{"n_layer": 12, "d_model": 448, "n_experts": 80, "experts_per_token": 4, "d_expert": 112, "d_shared_expert": 256, "activation": "reglu", "moe_layers": [0, 1, 2, 3, 4, 5, 6, 7, 8, 9, 10, 11], "router_score": "sigmoid", "normalize_top_k": true, "routed_scale": 2.5, "balance_loss": 0.000619, "balance_bias": true, "init_std_router": 0.00844, "lr_router": 0.000973, "vocab_size": 17381, "norm": "rmsnorm", "norm_eps": 1e-06, "tie_embeddings": "early", "optimizer": "adamw", "lr": 0.000741, "beta1": 0.95, "beta2": 0.99, "batch_tokens": [65536, 131072, 262144], "seq_len": 2048, "train_tokens": 1075000000, "steps": 8391, "dataset": "wikipedia_en"}
Below are experts of layer 4 (counted from 0) of a mixture-of-experts language model. Rows are named router (the router's row for the expert) and show model dimensions 336-447. Each number is 50 + 15 x the weight over its row's rms, rounded and kept within 0 to 99.
Before each expert's rows: a language model's description of what the expert responds to; "comes before" lists some tokens at least twice as common just after its tokens as in all text. This comes from a sample of Wikipedia text that the model never trained on. Tokens count by the router's weight.

# expert 42
What it handles: Infobox and heading structure. Line breaks, "=" heading marks and infobox field words in biographies and taxonomy, e.g. "Born", "Binomial name", "footballer", "==Career==".
comes before: "\n", ":", "-", "born", "==", " information"
router:87 43 74 75 24 65 29 55 32 51 56 26 62 48 77 30 68 54 51 84 60 42 57 42 66 48 53 43 63 38 52 48 68 13 66 69 63 45 68 78 61 28 55 58 83 18 64 52 87 69 44 65 60 64 85 55 54 99 22 17 66 54 66 41 82 71 47 55 74 38 31 33 60 73 37 52 60 67 49 52 45 54 46 47 56 46 52 73 88 34 57 42 47 66 42 63 56 40 52 39 69 55 46 34 54 48 45 55 68 48 43 33

# expert 48
What it handles: Year and number digits. Single digits inside years and numbers, especially the third digit after "20", e.g. "2011", "1873", "99.05%".
comes before: "9", "0", "1", "8", "2", "7"
router:71 45 66 64 68 47 18 52 58 39 69 19 43 37 47 57 54 57 33 45 40 57 22 72 46 61 55 55 66 51 30 45 47 47 58 59 52 42 50 45 57 56 74 37 99 21 48 65 33 75 55 72 40 43 38 62 53 83 44 62 37 58 56 56 57 55 69 74 72 35 49 43 71 50 57 46 55 83 49 56 41 78 48 75 41 31 51 21 76 41 71 75 50 50 41 55 45 47 62 57 34 54 65 42 38 66 59 40 41 58 40 55

# expert 15
What it handles: Table cell separators. Pipe separators between cells in data tables after numbers or names, such as sports standings, heritage lists and fixtures, plus semicolons.
comes before: " ", "\n", " —", " +", " −", " \""
router:60 58 70 62 61 47 48 45 49 50 60 27 66 46 48 42 62 73 55 55 67 73 26 50 53 51 38 67 78 39 56 63 66 40 49 50 63 64 50 68 81 59 94 40 93 32 31 62 52 73 61 49 23 66 32 63 75 79 32 44 38 32 82 38 73 35 65 51 36 33 59 43 38 58 43 43 67 74 58 55 50 52 44 77 45 60 43 33 75 40 63 79 38 59 32 49 57 57 59 62 36 42 45 64 64 54 58 50 41 49 44 50

# expert 22
What it handles: Digits inside numbers. Single digits 0, 1, 2 in the middle of years, scores, statistics and figures, such as 2010, 2-0, 106.
comes before: "0", "9", "1", "2", " |", "8"
router:70 41 52 58 55 20 35 36 45 28 75 05 10 25 32 46 38 58 37 62 55 57 51 48 36 62 49 34 47 57 52 52 39 65 64 48 84 61 21 64 38 56 57 38 99 35 52 84 46 68 50 57 43 41 58 92 60 71 59 31 49 64 36 43 66 57 36 53 65 36 49 49 39 55 60 44 59 63 55 57 32 66 37 70 65 42 59 33 57 62 47 80 48 63 34 32 55 52 49 37 32 53 55 64 44 68 49 29 31 62 29 47

# expert 51
What it handles: Line breaks and quotes. Line breaks ending table rows or preceding headings, and opening quotation marks that begin quoted speech, such as "so dumb…".
comes before: "-", "|", "\n", "==", "The", "==="
router:74 48 64 49 38 60 50 57 62 64 59 29 56 57 54 65 70 73 42 54 38 74 43 66 68 64 54 38 56 66 12 45 42 31 38 40 56 50 48 48 54 26 44 49 88 28 59 65 51 75 65 61 35 30 31 40 43 90 38 41 76 66 71 51 51 31 61 76 65 32 55 54 47 51 46 40 52 58 60 72 50 78 39 51 40 48 37 32 58 79 48 65 59 49 19 58 59 35 34 36 51 52 54 69 41 53 89 55 68 66 20 35

# expert 28
What it handles: Prepositions after nouns. Prepositions like of, by, with, at, during following a noun or participle, as in number of, voices of, draft by.
comes before: " the", " a", " his", " its", " their", " this"
router:58 60 52 41 48 31 65 44 63 61 59 32 58 28 67 54 75 63 46 44 36 27 39 33 52 20 47 19 64 53 32 52 30 45 23 44 52 54 38 65 62 30 76 36 99 02 27 67 40 68 46 59 78 43 37 66 48 73 33 63 27 71 81 70 53 40 68 50 28 47 70 36 47 45 65 61 50 56 60 52 32 60 28 71 47 44 36 29 54 58 51 99 75 54 44 76 45 51 54 28 64 52 41 38 35 45 50 66 59 50 62 69

# expert 6
What it handles: Sentence-final periods. Periods closing sentences or abbreviations, often with closing quotes or parentheses, e.g. "Salwa Road.", "(1559).", "pp." in citations.
comes before: "\n", " The", " In", " He", " It", " This"
router:71 51 64 62 61 41 46 53 62 60 65 21 50 38 61 40 47 67 45 56 73 47 51 46 60 41 45 58 59 50 37 59 53 54 60 60 29 49 11 50 43 43 86 34 99 39 38 61 67 57 44 40 23 47 47 68 62 78 44 51 48 59 43 32 52 49 69 74 46 33 60 47 32 74 42 45 66 93 74 46 30 58 41 55 44 38 21 35 68 45 52 78 52 60 33 48 57 56 56 51 25 43 53 41 47 37 58 66 24 42 28 55

# expert 5
What it handles: Prepositions after verbs. Prepositions and particles right after a verb or clause, often before the, such as in, to, under, against, out, and also not.
comes before: " the", " a", " be", " his", " its", " their"
router:43 46 55 33 54 43 67 39 76 51 61 22 77 50 42 44 63 62 51 63 45 35 50 53 76 34 52 19 80 62 48 48 48 52 26 50 42 45 48 71 40 39 68 50 99 28 41 79 37 64 39 72 67 40 37 51 71 80 55 72 48 51 33 48 55 38 58 48 45 30 42 43 38 24 43 52 44 61 80 45 57 72 38 62 37 31 60 20 49 49 61 71 60 51 24 49 42 40 59 32 58 62 52 53 58 45 43 61 53 29 42 81

# expert 45
What it handles: Pronouns and referents. Pronouns and relative words opening or continuing clauses, such as It, it, which, them, and coordinate symbols, plus census "living alone".
comes before: " was", " of", ".", " is", " to", " and"
router:41 52 65 70 67 36 28 30 49 43 45 19 24 70 52 69 54 47 59 60 32 53 28 48 45 44 51 57 50 47 31 37 37 25 32 50 35 49 81 54 51 79 63 75 83 34 77 70 77 75 45 66 42 50 58 69 51 85 34 63 49 31 77 68 22 33 47 39 97 42 71 64 51 24 55 44 35 77 53 57 39 65 43 46 22 36 54 44 63 49 81 67 52 85 48 53 61 33 64 47 47 54 54 51 52 71 44 27 54 66 24 67

# expert 57
What it handles: Table separators in stats. Pipe separators in election, sports and census tables after numbers, plus semicolons in numbered lists and some stray narrative words.
comes before: " ", "\n", " —", " −", " +", " \""
router:62 34 73 64 81 33 49 68 37 47 23 28 60 54 47 42 55 89 30 41 60 57 35 58 42 37 39 64 47 50 48 58 56 38 25 47 55 55 51 69 85 50 63 52 70 26 16 38 60 55 58 73 45 78 54 68 44 95 47 59 38 36 76 46 63 21 76 54 26 51 47 21 54 59 49 62 54 50 66 70 58 60 28 78 57 66 42 54 72 52 73 92 51 42 37 44 32 57 53 42 57 61 45 52 53 59 42 54 45 48 66 37

# expert 54
What it handles: Abstract noun suffixes. Noun-forming suffixes and abstract nouns in expository prose, e.g. "-ation", "-ity", "-ings", "development", "culture", "Research".
comes before: " of", ",", ".", " and", " in", " for"
router:63 46 67 53 60 30 35 47 61 61 68 16 71 56 33 48 71 63 38 70 44 70 06 33 66 58 48 52 33 25 43 30 67 56 22 42 68 40 36 79 51 69 55 46 80 40 45 75 57 60 48 34 29 72 30 50 63 79 58 44 32 36 53 38 40 32 76 41 67 35 62 38 24 36 61 58 73 58 78 59 40 80 17 65 36 41 62 53 55 69 44 69 46 61 31 74 61 28 67 50 61 52 57 34 27 37 40 72 41 29 50 41

# expert 46
What it handles: Modals and infinitive to. Modal verbs and the infinitive marker after a subject or verb, such as would, can, will, tried to, attempts to.
comes before: "s", " to", " be", " the", " not", " have"
router:86 49 50 60 46 44 25 35 44 51 77 31 38 47 62 58 65 63 45 48 53 52 46 59 57 54 44 12 42 60 45 41 44 46 52 56 56 35 43 61 47 66 54 35 81 42 44 55 44 50 47 62 49 34 61 60 53 86 45 69 42 38 75 27 47 50 55 54 52 52 47 40 39 72 60 59 58 65 69 69 43 69 66 54 50 48 42 21 40 56 60 59 32 60 48 65 54 39 43 31 35 47 53 55 31 48 51 66 73 57 31 77

# expert 63
What it handles: Dashes and list punctuation. Dashes, hyphens and brackets at list-item starts or between numbers and names, such as route numbers "SC 9 – Loris", ages 3–16.
comes before: "1", "2", " \"", "S", " The", "M"
router:70 53 73 64 67 43 60 50 83 40 82 18 42 40 29 27 61 72 51 63 50 74 52 48 64 56 37 52 53 51 36 50 37 70 38 46 60 72 32 39 43 35 64 49 95 34 47 60 45 73 48 49 42 51 25 64 60 80 47 47 30 54 46 39 60 37 63 60 46 41 51 47 55 47 64 44 62 60 72 68 37 83 44 49 42 31 46 20 74 51 63 84 63 43 35 69 55 39 45 39 51 73 62 50 57 31 68 60 29 41 26 71

# expert 14
What it handles: Common nouns, odd pieces. Generic nouns and pronouns in descriptive prose, such as region, range, species, it, which, plus odd word pieces after N, like n'ips'.
comes before: " of", ".", ",", " is", " was", " are"
router:51 26 67 54 62 53 53 47 59 41 68 25 42 72 52 28 43 76 42 50 52 40 52 81 49 49 41 70 69 48 28 31 60 46 56 65 57 28 57 49 70 56 58 45 81 36 41 66 52 63 45 32 59 52 38 57 44 81 45 33 45 48 57 59 59 41 62 51 68 50 49 40 47 47 49 34 78 43 52 64 31 77 44 64 52 72 32 43 72 44 51 97 57 38 46 42 34 43 41 26 55 69 61 31 39 43 65 40 22 57 30 26

# expert 23
What it handles: Clause-ending punctuation. Commas, colons, semicolons and periods closing a phrase or list item, plus clause openers where, when, if, although.
comes before: " and", " ", " he", " the", " The", " but"
router:71 23 57 84 61 28 58 50 44 38 66 54 48 48 37 27 70 51 57 45 30 65 40 55 40 41 52 67 34 57 40 26 47 33 49 67 68 46 30 47 57 65 91 45 99 39 59 53 51 76 71 58 31 57 35 42 70 76 52 40 48 53 35 52 71 53 56 38 46 42 56 28 61 29 45 43 66 55 47 69 51 86 49 74 51 50 33 39 56 55 90 61 61 37 33 64 28 33 47 41 49 67 57 48 48 27 61 47 24 50 47 59

# expert 16
What it handles: Space before numbers. Bare space tokens inside tables or dates right before a digit, as in UFC 166 or November 11, plus approximately, £, $.
comes before: "1", "2", "3", "4", "5", "6"
router:66 56 72 65 66 42 24 31 47 59 43 45 46 58 54 47 65 62 35 66 53 65 40 53 70 47 58 42 69 60 36 67 54 71 18 35 40 34 50 89 66 56 66 54 82 12 48 56 69 59 47 42 28 60 43 82 51 93 43 63 48 50 56 76 55 65 64 40 73 48 30 38 35 37 39 29 49 65 60 29 39 56 45 51 40 40 22 45 42 60 69 72 55 43 42 78 47 54 49 52 44 77 54 37 67 41 87 84 69 42 47 57

# expert 32
What it handles: Conjunctions, articles, auxiliaries. Function words joining clauses: and, or, a, was, has, had, with, usually after a comma or subject, as in 65 or older.
comes before: " a", " the", " been", " an", " also", " his"
router:79 65 49 59 47 65 52 40 50 41 29 33 49 36 50 65 44 67 33 65 74 49 63 54 34 28 27 53 51 54 37 39 62 51 26 58 62 40 36 65 50 35 49 61 99 26 46 65 36 70 70 58 35 42 40 78 67 79 55 79 61 38 49 59 77 28 43 52 63 48 71 73 35 59 49 51 55 85 43 25 46 43 27 65 32 52 41 43 46 51 66 91 35 53 48 60 52 49 62 49 48 77 58 63 40 49 75 55 28 47 57 59

# expert 19
What it handles: Newlines and section headings. Line breaks, especially paragraph breaks and breaks after table rows, and the == marks that open wiki section headings like ==History==.
comes before: "-", "\n", "|", "==", "The", "==="
router:85 51 61 66 50 40 34 51 55 55 75 35 59 39 23 41 64 64 26 62 39 76 35 46 60 55 38 17 84 38 32 52 49 48 45 73 55 43 45 48 42 52 69 28 79 35 53 60 56 83 66 69 44 48 57 34 57 88 47 38 66 38 60 49 55 40 62 71 72 59 44 48 64 72 46 50 49 75 59 63 48 69 35 32 52 38 53 49 71 75 57 54 53 45 35 42 43 34 46 34 58 71 43 46 56 46 82 74 58 60 26 36

# expert 17
What it handles: Articles, participles, verb suffixes. The articles an and a, participles such as named, built, established, elected, and endings like -ize and -ated after was or the.
comes before: " the", " a", " in", " by", " of", " to"
router:68 39 74 55 34 36 35 40 36 52 40 29 42 73 51 16 53 83 62 53 61 63 38 62 71 22 15 61 80 61 44 76 52 35 33 53 79 66 48 54 52 49 62 59 99 52 53 58 45 79 65 59 57 50 46 58 58 80 56 66 41 48 86 46 72 52 41 31 59 27 75 55 43 35 47 49 73 44 68 35 32 53 63 49 62 54 64 37 54 42 50 48 65 32 51 94 60 39 69 46 55 79 64 57 45 38 45 54 44 40 46 63

# expert 43
What it handles: Spaces in tables, inner fragments. Standalone space tokens before numbers in tables and dates, hyphens in compounds, and inner word pieces like oc, ic, ically.
comes before: "1", "2", "3", "4", "0", "5"
router:59 49 85 79 56 35 73 29 35 53 38 21 56 45 66 54 94 69 15 49 55 75 34 58 71 69 63 41 45 57 63 53 44 30 37 57 54 48 45 69 60 36 48 38 99 32 43 80 50 76 49 52 46 35 52 90 56 91 25 60 51 36 51 61 49 42 72 65 49 42 55 46 51 35 58 76 55 62 67 39 45 64 33 76 32 44 47 41 56 53 64 56 20 51 35 77 23 28 62 27 47 40 51 42 53 29 64 60 59 47 55 56

# expert 41
What it handles: Infobox labels and separators. Colons after infobox field names, slashes in coordinates and pronunciations, and place words like County, Avenue, district.
comes before: " ", ":", " (", " States", " /", " Succeeded"
router:61 24 75 75 41 41 23 38 55 59 58 35 64 68 37 51 57 63 30 70 51 41 47 51 59 24 54 37 44 25 49 75 62 25 28 63 44 39 27 51 66 42 38 53 87 20 51 59 54 69 55 73 30 63 54 59 36 84 39 66 20 33 53 60 67 37 51 67 40 44 36 58 89 54 35 25 70 49 61 33 45 51 72 59 55 44 35 55 56 69 47 52 51 49 47 66 31 44 71 40 36 78 52 37 63 52 24 72 46 42 44 30

# expert 60
What it handles: Organizations and roles. Nouns for institutions, groups and roles, and suffixes like "-men" and "-ers", e.g. "government", "School", "Army", "coach", "businessmen".
comes before: " of", ",", ".", " and", " in", " ("
router:80 37 69 59 58 34 42 41 50 65 72 06 58 47 36 47 63 59 57 85 50 74 42 32 69 37 51 53 38 43 36 43 69 41 29 43 46 55 30 60 79 60 63 55 73 43 45 70 61 60 54 65 28 59 31 38 66 76 29 51 27 41 76 37 63 28 68 58 82 41 71 29 63 50 53 44 70 52 53 50 33 67 53 51 60 41 57 34 49 91 55 79 44 56 43 80 22 20 67 22 50 69 51 44 40 51 37 26 38 45 49 39

# expert 29
What it handles: Countries and year digits. Country, nationality and place names (USA, British, China, California, United States) and their final pieces, plus digits inside years like 1962.
comes before: ",", ".", " |", ")", "–", ";"
router:72 41 71 89 20 35 70 34 61 53 63 03 52 47 46 60 70 73 32 79 44 64 54 62 54 37 31 43 85 64 53 44 42 28 25 54 29 38 45 47 44 46 73 56 99 00 56 65 59 79 42 51 40 68 79 55 48 85 59 65 51 44 52 38 66 35 55 41 66 49 41 74 40 38 46 43 54 67 69 30 73 76 38 61 58 29 55 46 63 43 68 54 49 68 59 51 50 58 70 56 51 63 46 29 35 32 29 74 44 67 68 39

# expert 53
What it handles: Table pipes and semicolons. Pipe cell separators in wiki tables and semicolons between list items, with word pieces of infobox labels like Col-ors, Med-als.
comes before: " ", "\n", " —", " +", " −", " —;"
router:61 52 74 78 42 36 49 30 39 60 54 24 51 49 54 61 49 60 48 37 53 54 29 42 41 60 44 42 29 53 12 58 72 58 27 42 42 37 36 63 49 60 62 62 72 44 47 87 52 74 67 77 48 52 58 75 64 94 51 36 54 57 69 70 53 55 50 62 21 42 56 44 29 36 52 29 48 50 51 57 66 54 18 80 60 65 33 38 40 60 49 77 35 54 51 52 52 39 57 56 40 67 37 45 66 69 58 53 47 55 40 57

# expert 13
What it handles: Clause openers, speech verbs. Relative pronouns, conjunctions and clause-starting pronouns such as which, when, but, who, he, plus reporting verbs like say and described.
comes before: " that", " the", " he", " it", " was", " to"
router:63 51 61 86 56 55 55 40 48 49 69 49 24 58 39 34 71 37 58 44 43 50 34 64 45 56 55 63 45 38 30 38 39 57 57 35 70 35 45 57 29 32 72 53 89 43 66 57 55 58 57 70 33 43 46 57 57 82 13 42 49 55 75 64 77 35 51 53 61 57 55 30 40 28 67 70 48 81 47 66 51 52 55 33 71 43 43 27 63 55 70 75 62 72 10 76 43 27 58 67 59 82 68 57 43 59 34 76 74 55 27 55

# expert 56
What it handles: High digits in numbers. Digits 6 to 9 inside years, ages and statistics in tables, such as 1'9'88, age 1'8', 200'8', plus seven, eight.
comes before: " |", "8", "9", "7", "6", "5"
router:61 61 72 73 51 30 47 44 35 51 65 17 85 72 56 77 32 57 46 66 55 51 54 64 38 61 32 64 56 64 04 60 34 37 62 74 47 42 43 65 38 44 94 22 99 28 52 63 43 74 70 60 49 63 59 52 57 91 58 34 40 50 62 61 61 51 80 52 64 52 75 36 56 43 44 41 44 56 53 33 60 61 57 54 54 28 31 34 74 47 58 68 48 52 35 57 47 24 57 56 56 60 44 47 26 49 67 53 54 38 59 63

# expert 8
What it handles: Periods, and, first names. Sentence-ending periods, the conjunction and, and male first names or nickname endings in lists and tables, such as Robert, Mart'y', Domin'ic'.
comes before: "\n", " The", " He", " In", " It", " This"
router:70 59 52 72 44 42 40 55 49 69 55 53 57 56 68 35 69 65 51 46 66 52 65 34 34 27 41 56 55 60 21 50 72 41 48 63 34 49 25 52 40 62 64 52 72 21 19 62 54 54 60 65 42 60 57 63 37 83 55 48 45 70 44 40 71 28 54 60 33 38 64 52 43 61 37 49 64 72 68 25 29 56 32 57 60 39 43 08 54 37 68 78 54 60 40 27 37 42 41 53 58 75 44 64 34 53 57 76 61 36 45 62

# expert 36
What it handles: Common proper names. Well-known first names, surnames and place names, e.g. "John", "York", "London", "Buck-ingham", "Bush", "Ohio".
comes before: ",", " (", "'", " and", " County", " was"
router:82 31 79 56 52 23 57 42 40 41 68 66 64 37 52 62 49 78 59 43 21 59 54 49 68 44 38 57 60 52 42 48 34 36 16 72 23 46 25 74 50 46 51 63 59 30 59 57 55 61 56 61 42 54 65 70 75 73 38 61 35 47 49 53 75 62 72 48 49 17 49 50 46 48 50 55 68 64 58 54 41 50 21 72 53 40 35 50 67 40 61 42 31 66 37 69 48 37 56 63 44 57 60 61 46 41 33 71 23 62 64 33

# expert 0
What it handles: Commas and opening parentheses. Commas and opening parentheses in lists and biographies, especially before dates or "born", e.g. "Bringmann (born 1977", "Camp Comedy (1998)".
comes before: " ", " the", " and", "born", " which", " but"
router:48 41 57 43 53 57 76 46 41 51 55 18 61 53 60 36 70 65 38 53 37 70 51 53 51 64 45 60 59 53 43 44 47 40 63 86 64 69 49 70 73 56 80 52 99 24 48 59 40 70 48 55 52 70 55 69 77 81 48 27 54 51 41 36 62 63 78 41 49 68 76 33 30 27 53 53 63 67 55 62 28 68 53 66 21 36 41 42 55 44 80 49 64 59 27 46 57 55 33 50 42 71 49 58 53 24 53 50 08 29 35 50

# expert 11
What it handles: Name endings, table cells. Word pieces ending surnames and foreign names (Leibn-iz, Miy-amoto), plus dashes, quotes and pipe cells in tables like Safe | Yes.
comes before: " |", " (", "'", " was", " is", " -"
router:72 64 78 63 68 58 37 45 39 24 71 40 41 53 45 51 40 60 57 47 57 39 54 58 57 32 37 47 47 52 33 65 52 57 52 60 48 66 50 67 69 39 59 35 60 23 46 59 29 66 51 64 34 48 68 56 59 74 40 45 14 37 64 65 51 41 83 78 62 26 67 55 49 61 59 51 62 53 62 35 31 53 25 81 54 54 41 33 58 48 77 68 48 40 31 37 34 32 53 44 63 70 96 45 47 72 59 52 39 55 49 46

# expert 12
What it handles: Space before numbers. Bare spaces and opening parentheses before numbers in tables, infoboxes and dates, e.g. "June 1622", "76 kg (168 lb)".
comes before: "1", "2", "3", "4", " |", "5"
router:68 59 60 46 38 23 53 24 49 52 65 42 66 41 32 48 50 62 58 50 59 84 49 46 64 67 59 48 47 49 58 75 37 47 19 67 60 43 36 71 65 45 82 39 99 27 42 67 47 76 62 39 51 46 44 72 85 93 37 51 35 44 60 55 72 49 53 23 76 47 40 55 15 47 52 44 41 58 72 50 24 70 48 52 38 32 57 38 55 55 59 55 58 76 50 92 28 69 44 44 47 69 49 38 43 18 59 55 38 38 45 54

# expert 2
What it handles: Digits in numbers. Digits inside multi-digit numbers in tables, census statistics and years, often after 0, 9 or 3, such as 97'5', 1,99'5', 747-4'0'0.
comes before: " |", "0", "–", ".", ",", "%"
router:77 54 70 53 48 20 55 35 44 47 51 22 51 66 30 53 30 66 54 61 45 61 50 54 34 49 55 47 46 73 19 42 45 56 59 63 56 57 52 56 60 64 74 25 92 30 34 72 31 77 56 47 47 29 33 65 48 83 56 40 42 62 54 65 52 32 84 40 80 21 54 42 49 61 40 66 62 71 73 46 61 48 35 52 51 17 54 30 52 43 67 72 65 42 12 60 53 50 54 55 61 86 39 43 40 38 63 63 62 52 51 33

# expert 50
What it handles: Later digits in numbers. Second or later digits of numbers in tables, dates and sports results, mostly 5, 7, 8, such as 2'5', 1'5' November, 201'4'.
comes before: " |", "–", "5", "6", ",", "0"
router:58 49 77 52 48 30 45 41 61 39 62 40 44 51 47 49 34 73 35 69 61 61 39 38 54 49 27 55 65 30 27 44 62 31 57 59 48 40 45 70 43 58 85 38 99 11 33 60 40 85 45 53 45 55 40 39 61 78 52 53 57 55 70 80 36 25 74 45 71 46 52 57 57 60 73 39 50 47 56 41 32 49 25 63 64 53 22 37 66 19 52 56 34 56 37 35 74 39 56 50 36 76 85 34 44 50 55 56 51 32 61 36

# expert 35
What it handles: Dates, dashes, coordinate bytes. Month names and the spaces or en dashes around dates, scores and year ranges, plus the odd byte after coordinates in infoboxes.
comes before: " ", "2", "1", "ing", "ed", " by"
router:92 35 63 53 65 49 70 42 62 49 65 33 50 58 50 28 42 67 60 67 53 58 35 23 53 56 54 51 32 40 35 35 36 32 43 75 47 41 67 66 39 50 54 17 83 13 17 71 39 72 38 88 59 57 67 65 62 92 42 66 43 48 64 33 72 53 49 53 55 30 48 25 45 43 59 48 55 67 72 71 49 65 60 86 56 51 51 37 46 39 48 73 59 64 43 65 42 43 53 42 74 58 42 33 57 64 46 54 65 47 32 56

# expert 59
What it handles: Music and film nouns. Nouns for arts and media such as song, music, film, band, rock, guitar, stage, vocals, often after the or a.
comes before: ",", " of", " and", "\"", " in", " by"
router:71 37 66 66 51 61 60 44 36 58 45 11 59 43 58 52 87 57 52 58 70 54 41 58 42 57 67 68 33 44 37 12 33 44 62 55 56 68 27 63 54 51 64 72 64 24 51 66 59 65 51 43 45 48 48 56 68 84 40 36 57 59 60 70 55 40 63 61 82 64 47 36 39 46 66 36 80 74 49 64 37 66 30 73 56 37 52 50 68 06 51 75 45 73 51 70 64 37 58 42 66 74 48 43 50 59 73 68 16 43 41 48

# expert 4
What it handles: Table row-start pipes. Pipe characters opening a new table row after a line break, in results, election and sports tables, plus verbs like established, appointed, elected.
comes before: " ", " by", " as", " Total", " Best", " %"
router:72 30 80 58 47 30 49 23 67 65 46 28 37 53 32 57 43 57 35 64 36 62 37 25 56 49 43 65 38 42 25 37 54 40 41 50 54 68 47 56 52 68 45 47 99 54 38 66 59 47 99 62 43 48 46 52 71 85 66 35 25 38 56 46 61 57 49 50 40 68 51 57 32 54 64 32 63 52 66 34 55 71 35 62 62 40 29 27 52 49 48 40 67 52 63 62 45 24 54 53 34 64 54 51 59 58 44 64 36 53 57 58

# expert 39
What it handles: Markup and math symbols. LaTeX commands, table formatting attributes, line breaks and dashes in tables, such as \left, align=left, (m. in spouse lists.
comes before: "|", "\n", " |", "\\", "(", " \\"
router:81 31 64 55 85 40 78 58 55 36 77 29 42 58 50 27 56 52 27 52 36 68 36 65 61 19 41 72 41 44 32 53 44 30 18 46 59 57 54 51 45 42 39 39 99 31 51 57 54 40 44 46 49 17 42 58 53 78 44 47 18 40 55 67 44 47 37 67 69 13 42 67 43 37 41 38 46 54 40 46 45 61 48 71 48 57 56 55 81 60 72 74 50 49 72 51 52 42 56 20 45 58 61 44 24 49 49 66 41 34 42 64

# expert 61
What it handles: Single digits in numbers. Individual digits, mostly 2, 4, 3, inside years, vote counts, ages and table figures, e.g. the 2 in 1,247.
comes before: "0", " |", "5", "4", "3", "–"
router:87 27 64 43 44 52 35 46 51 46 55 10 47 42 59 61 47 69 42 45 56 45 47 38 35 44 56 44 35 24 32 48 71 53 48 73 56 50 36 61 64 33 41 37 99 03 59 65 45 81 60 44 17 67 70 68 64 90 57 49 45 49 49 75 61 30 56 53 75 50 41 59 63 41 69 54 58 68 79 46 39 55 33 51 51 40 55 21 81 61 59 73 42 42 46 37 52 43 59 40 64 69 52 34 16 48 64 47 34 50 34 37